From a checkpoint of a small mixture-of-experts model trained on Wikipedia: a variant of Adam for the experts.
Below are experts of layer 6 (counted from 0) of a mixture-of-experts language model. Rows are named router (the router's row for the expert), up (a neuron's input weights, with its number), down (a neuron's output weights, with its number) and show model dimensions 192-255. Each number is 500 + 50 x the weight over its row's rms, rounded and kept within 0 to 999. Numbers have three digits each.
Before each expert's rows: "comes after" lists some tokens at least twice as common just before its tokens as in all text; "mostly gets" lists some tokens that are sent to it at least half of the time. This comes from a sample of Wikipedia text that the model never trained on. Tokens count by the router's weight.

# expert 4
comes after: " ", " |", "19", "20", " (", "\n"
mostly gets: " Best", " Nominated", " medalist", "(s", " Apps", " Animalia"
router:474483570440555525486553535574468537418549480516405477439565440479449451504480514584458417452535496500532504540515543472585540525573483485501383477491453486409516425476456536556536439509479452
up0:466453627651413447557465512559483509589499404457538419483559429619496537482560524589545466548411499508446450542626519580451449513489502540472472460522488453399435510488488506513463518514486540
down0:448476609523557485467533431488445509576455551454554549535460431510440464524554369482449464515509563461557515475445538474593433530561508528531418379496484473550518467450456504469438523531412531
up1:566535539525573629491536575440320529468402489549521531581472447542572421552390501516506509491505478538473501442536518593461509434506519476532465377498481505579420464494524418552552511512464521
down1:573468542539509569463450476550395544489412507364444496504452545374485509565458491408445540566596519512528510517554580533554457565460506479501427444513536460484459502508588526541427464580481498
up2:581626501545516540483508554469536453567547541438471455475449408485482556588554455547425487504500417492464478585530524520418563501488528561478416489404525544460505530491544521456456426598558581
down2:550541524442473538528394447539436517520526609537562533489485500457432557568510486495452484478369505538504469466532441436399572528519522485409462480476557521426511478339556498508457544533591511
up3:532461506466476470524536424402489596464515533388439509497548545540542504547512499466550477534417487549470616520495529549468437527486516478569502518500447420478468472527475465471467522486446515
down3:494421472460514577486489524492547514492528434494458480470535434449437502506504475527460537527419575449544413555499599559497498516495544457489628549496563478549414519481588500534449491438432546
up4:582510483467567421420462538443529456544416495576443496575523544612521555538548489477487496507482354502524424347500405631454537448491526485530505504415616497427595474475549519509565506515485475
down4:451434617543514461438534443553465477485517503487529503554459554508479529397551476496487474488461476534478496385603468595530497490518503480423455477526594507505590488496462586576399484455420420
up5:529490528578428504538424463458491519486467582524558486556482580416517553495548483465485513584544401509533496407442574455533543504509579487429510455476548458545498480429517503443546614532489475
down5:497493413546501478498428450490445501427417447483469460452555493402484583558641530541502489534590472562512483470477484560503480497480399500448581494552457550542433414521414531453588554493442408
up6:432513369410452554507433571530512495508384488499503455524515597435509431445460498502531454552553472423525660532601479498468486463452500504538471531617488441424488488545466432440537504543537433
down6:508576427516542543501579465505578561430428530454501599524433594497469500474500450476506434581505504565541554449445482484502424512517433542517467498512576465573554512588496547517478488544475527
up7:481496544400497571435476466513439521470503507576486424524458473529563465515479446507449497496450393533462492579533502482393422480556577601569452491418532501541403481476474473481472553506534417
down7:512482529418540582538497481453573558551437522538490510540606542447457558499516502527550529546486462456412448444553441463577504501552518481475487583520495480421482561572486558561453496469455459
up8:537578566596505494533541540441454554503453515492631442483440453447498531511478519502431540605446509470524413483460539446508458566497466462445465458418534381446483552527490472469393565456552558
down8:586523524380491560533533532545564470593393430496540487514437608538478570458541477594505609564411457522489494564414495549460505498518426560480474533530521508506593442536503484447398568422498457
up9:481517503506431536558460488485504453599500480451549559580421466356521502474470505505432432712450471485385446538560519457448545426526505538491596570556519489488376464453545457479456495459452548
down9:520504420468490453432527578444490418599499483528480504455507466459506412444481455363486480570659590441561538589435517463509544506481477535512489431526546539474454547557542420475540522544494541
up10:542403474617416393537465523496474526567469532476517423482488488582466406464475512529476456562408512591565506447424423493562526499529538505531540525416459415491520443381465521481500503451489543
down10:464519498455462513506431457514468617544588451467518521386591594498501480516545551591541450590517565451485474496517492395555495508526479492468457480489529456469399455482454498518525378478493626
up11:520634460545493525546502507481524531487494538524503508566474533540471568445567490476532486605420534441568491480525577469442511546523462586504522511491513558434487541453501515439488554612549605
down11:486576468566444484469467576562439447454554463571551556528557506458519493544560547438568475521450546529561560517470492427448515500515441593452469481433470488564482488501523554576500527498442568
up12:558538486537469546480498584527497492572475400578509518493598509514569543512489460414457560533550500480466599507480477487488514501466467658507544477487554489480498530513462654548467458481503457
down12:518511460616507472486514548541503559544451505550562607476379526543548505446384465509439455463451411605391481517524412532537534474477553464582470589453600466477517608495445432485504545515540473
up13:515568476477458495566386426477426539466534467387499607521512500557503511469538524465597486543475520596503534445392388537474506438482521587601478508474573544452585430442484468489450643556440515
down13:464434612435459511540401462506556432473470438392586524480565557440474491514515507463526548518561385576482514605490440509517456502501510411515413455510465497498505539391504557490436473484499431
up14:543538498535477504511492418491447484494523523519491504531435581463535519419515565533505418592535450407480532524451498476433517542556467609490490450586537544427558456462493400503505439493466482
down14:512491449563416531484484557412543562634529537491374555494601403446436366462529443413505442461541553449472489551425557463438500508503554451526487488483512575488527451563429559541539560547412597

# expert 41
comes after: "\n", " ", "-", "19", "20", "18"
mostly gets: "°W", " Coordinates", "°E", "–present", ";\n", " Animalia"
router:575482574516450528431499501469499526564497535507460432490571446495522494564513510513556503520439443478473488401493588462504530416537466507556473568534658565439430527542498508484470489484478500
up0:617502510564630495523545527600481447402570534480560463474423426468563501489549576594419521621442436559539559544496572476456475570503510489457420497419529462531546493529537460505498530460512531
down0:563551595503469423449463456576425552559535426432530530494524450414503540497514492490476465549434620425548503600554509460557519528517534466412470508473513519552438452511528399496473502549539538
up1:574451541510489528595441514481488507477539451541556498439481505527451527501445480577554585550432448496455549528466563438483514497482520505494543494484491550409443402500613454485512479494484499
down1:469453536428560509508487504478562497528451442422462505495505489510527568477517439464543519556529523516497484520553489488454482495526493500623523539495501478564527507506656411578559531436465561
up2:435505505584462467505404475448494435493442429538470486602491424542471534507507495387455524593438480519500500520469524357552469545490503476501513451499486523601442500419502461549458528543515426
down2:479465517584500477494499491490460486580519462527573360543481456600529488466501437389467472453539610564452487425466491474528483512556474504494473460454487487521471537526428583482556462484525512
up3:542535410513534456546448492551516463509442484519476582546441501519481522424380557531499456447448450621454439477643435577489462539510516503473516531481452441539533498449482519460545511533428465
down3:467496449506562587486476436425536492498514445496555471465436535467403530494479574566521422460523537488504560441544529541529511523540569430515475419468527521594519469431505492481451464525527553
up4:451515431491506509454524453449460523562502550489624497489515444518638490515480493490491488479454537468503497594515478555422478475478528512509525567561597469600552422471484575484537452447421430
down4:555575557523403536515412468572510484545386455499438555572492395460478483484549457455425544549476565465581454468536538596524521470451468463409569472572598537486490542495434528459591470597542481
up5:523478577585472561450501520532438445521571577464498495561536603429490500467551511510436484504508488483563510547440483547542442475413464467525574420509537533527508488476400503497533588499457476
down5:484568567573489553508526585495576500373553483469430558514473522437482502444559673586490519502543550532531412479520483523539519453496461436493496607476481529503545541452562491563495489559502519
up6:503582517554504525475539466499551618558470447500547521533429568614511443521470434534484472498459567455466480491519436500457559464524528498507511502594541550504446564425419448488587589558480531
down6:609514582453450401505484451408460609577511542522508552473449574513452483508561367433467513509526530503516499548469499503528573532532542484424540524619540578492556418537449550461510466624593529
up7:572493551528455404460523590504421418488540466519534493421540526603462531557530508523589437496547489543458519549534545474475447455369405459479585454480473519525428446474466479577522547436590534
down7:493462505522500569537609498511498517528452562447417470541479587463528540525490494441516531608486601543569442528492449461481538515538521522578574468482527526451457539497454540558488415490586471
up8:444476498444538483551527525560536328426593417438490527580517568463532504522523553459483523517496463464561556485488480501444467463537567590504581530475518549592498555519516486555450526541499494
down8:546534437570529555475545487461553500594508543457407435469502569541569470498432471418445496435560483518506507440503444539519494592426452506510522383528509507586559525615492497400486488547538391
up9:521531431527437517494483583478534430489524416530478553460542547527546489527477493420537536509490483362577493523547397419493510431489495528500492588502604487532456478482541550514467511506528494
down9:473477475496518558457556494532530390586456537574452512571480475503457517511487517563499503474506579426462554513522555357477483419474543507614547527566525588548451620610536487455500526518496363
up10:513471463481463488481494422414554568476471452450551510460503460561522500449464427549646434433525559519547440454447498391408531457524421520539500529505530500536379404466426498503517549574470477
down10:424431472483484466382533449434485418538425572488536594445537597560478461623460539588489472486583593559589477466452479458529489544574499433575438465520508591608563459431446486546488452479446513
up11:478437459482455517471584520484537512414473477472512502473484542457624433491508514533540509546471415510475474445517519516424583434471525624478445418448586444373488551474482568596480496387589503
down11:455490553460506584472533530476523509530541575609563569489475453598512475510493583565481484480472447566587495423543512484496400539542471520485499422455523538467541555537482493638441571491398484
up12:493493453417495546509519412534531468506484514501588515537383403448441533489486507487492549472516352494581580478567530503523573504487486470512420434475518525528502583575573410561574530544522558
down12:475550559520554469491476506545453507480541457404546488505464518465558497464520553539579435473527489426606575481549478527445507477534534557462507463514491464381545527526593519487481504515500495
up13:510438493517555471421490441477537518477420545421456634530578520411404438518481506484649544478536580599529451499509522481541456511504517505483521501500462498581456531495579494457517448486543552
down13:446493490500461448359615470485505534510454467451568495476566585488493469539517452470408527486551558482478489532448463510503509431523476432525370473510474559553457525508486481489496382545547554
up14:555443571528475454502539510549508576464587487548452558495536492484480462583467486519488424375522491596419545575463486512563438463529508512454395512484433518512482528485515532508445490484474546
down14:578545520464539532442523485384487474446500574450522524573507501497473469475457466549560524556567533560459431470481557500522531500482515421553405426434483489421571471432469462567497536503469612

# expert 59
comes after: "19", "20", " ", "18", " (", "–"
mostly gets: " century", " States", "19", "–present", "18", "20"
router:498463588517440501547599488525510516574435519521504488463518479471508537526529491591500469482485495466529480425477469529494480440532489465525559513528510497430392477516432444389514506417456577
up0:496483449479483503479530500545478505541523501466478532481536494441525509517499447438518536521561488513479451407515480528464509557507531452522531605477524504529598488404566461537437489584553470
down0:455503459429429446492544491487488502475450420505552526495542507444541529573428562460505536486517460507444460483425622525437519516498456548503482475509491553501450520531502533474438521530518533
up1:488454501555489523506563490456399525375488469456423537591470491451402512567506543479524496503549443462563520558452570540616496566515524479548503482449485511518554480466516507520528410569503518
down1:463597571556558491530497558437530482487540496516533456524446440518487571552466511476598425491521541591506463564449550561506537541621504537506464435369377517551457572476485524495466429413481410
up2:596464444513505468486480550445545415497467535416392512430540489431523468409496471559508518471549525525537564555435535517481509499528442501519578563417477466483539448521537545508389529453435502
down2:575497522516380357584526457511500463607479446484535427483403576443429508469592447514493482475484453470447433460475555457584595492450486473488542529525422468588496506474488457480546448450534608
up3:561544508445499482397501574519470556458513487501555468399520566433533468556475432456546446506450416492514552531433605548476490438439473536536476519533476572497539448451530569502448473562504519
down3:415518549462336446453499551526507474510481420534544400481536515658466399449558448530560387486504583464474530480374534516513459528524485478562587478496567396521545539479515528504526446481427616
up4:486533478456537536458492415348484573518568492554523506520513521544484486511510505504465531482409380449401555562513507514534469544539563528489474457502494504515481493486553478502519497507492489
down4:392418574542522450487488510519502480583555475471483586405453533406456540446507457459417525508511532524563416577398554453443470560470498496512535408523486487590571516423446492451537509490515564
up5:496532487460655477500491411559414483502557626525471629477549484463435564481441489495535567547514544513484420468519477531498452408420519508467410528491421460579450456503513501493486455486616495
down5:524477605589523610482491478533492486467478505492457555481600443581513500539606520524466481462544516595479441510566513487528503470454455427486458499511440555441539493519494474498415409422532499
up6:521486472448454475459544485561490474470485485431458598523521535495490532531535442395456468526510568504450562500439526428435530587520450456484500436541544473549513484511496526554537624507565432
down6:476501485483526498409560502502512551559466589505421472425487471494392506465449549552525426525488539517457473530534544466538457491492483430502496516514515473531483484479502462525498447528402542
up7:491582501479518525431498384361489605569582431532558514451484532540472501461522517480415473567490386483469520561520496483457461485453525461536514537541511529469395465447591424512490527476537572
down7:523434438507471604433425429571535485506547477639495487485542407498469437440535460476378559467468483472465464474534514424496484521379477467482506564591506478422528573520533496526490458497466410
up8:447588542502482550499541514486582535490559477564454427457511511509483520487514435475453593507405488453475568479505541513525518453436416481488436493649466484444586503345467524516561489477515491
down8:464460536503467546443396500500527537476588451492464552406525533559483499505596542527508536558439512504454395487410602453450477485446446518422485439484456532599441505517464496466425480533477428
up9:582538445524452554532499488497486521467485527561464492472512527587497457478541498454449540553411426558392550451496449441413482528431486464550502523327585516497424502469523525561576556404467498
down9:494528494448462534495471451521337511530519486568452506441473484587477561485553536491487479530528521533475452516649493461461535579445471414472473550536458519506494519467473485578463506556463404
up10:518470477352531471493490474475505520464460482387532484412436529503560429444526429444507521470538486543544497516440492483548484579466535459536526508525460496488491533480586530519461525530448411
down10:493445499533445383494554546480507542507456419518381460480464531490522490505639534515549518401474535516539444524482494521429578568492543519594584607481471539392506436455511466542460377490429538
up11:594425512502506497486491514463464509505557558478536468445541503438491429503496372442418487554514418495499517557496568403446431467477514550419577553492476542528468474339505467602427476532490480
down11:454467562421380486489515477535529514472503443499514440450566476561437459483516492429517478538515601471388478531433581500527514568435496527531531552501493435512532487459465550511492479493496561
up12:545518511491425509426505467392524520492462547485562403453507521536492475449491545465435484527473420522467470450582574483471435523512405503482516496485538473447431513506557490522517553554518423
down12:477486533484449459506471446525561473534531487497471479586503420520615558449420497545565524529467503413514495493595536543502530486501460516471444504565480585399484478522510474500489560458505463
up13:628520369563506501529467528476529475518446446465419568511547578519569570443524546546581532412529450490472471467594565496412465545522442455468434524495495520526495481419521524652521509465539510
down13:550569485563525520429495466539498489552399475474527405474493397467512565401577558492509508529508482467431494464386505442534534529534413519462457551514584496525531500512483463579532501519472463
up14:596553490477562463469477610465450499493461573479531436445430652438442524569515520539617490555527543517493451440559486455488465476439569505490456475513549438514616551471529499510495520597630544
down14:433539549475609397493583528478494468537449471539487503584508538465494440536585549555522531519425495451367390517463494593475550578494426425448486411424535472460544523494501435409545514493513528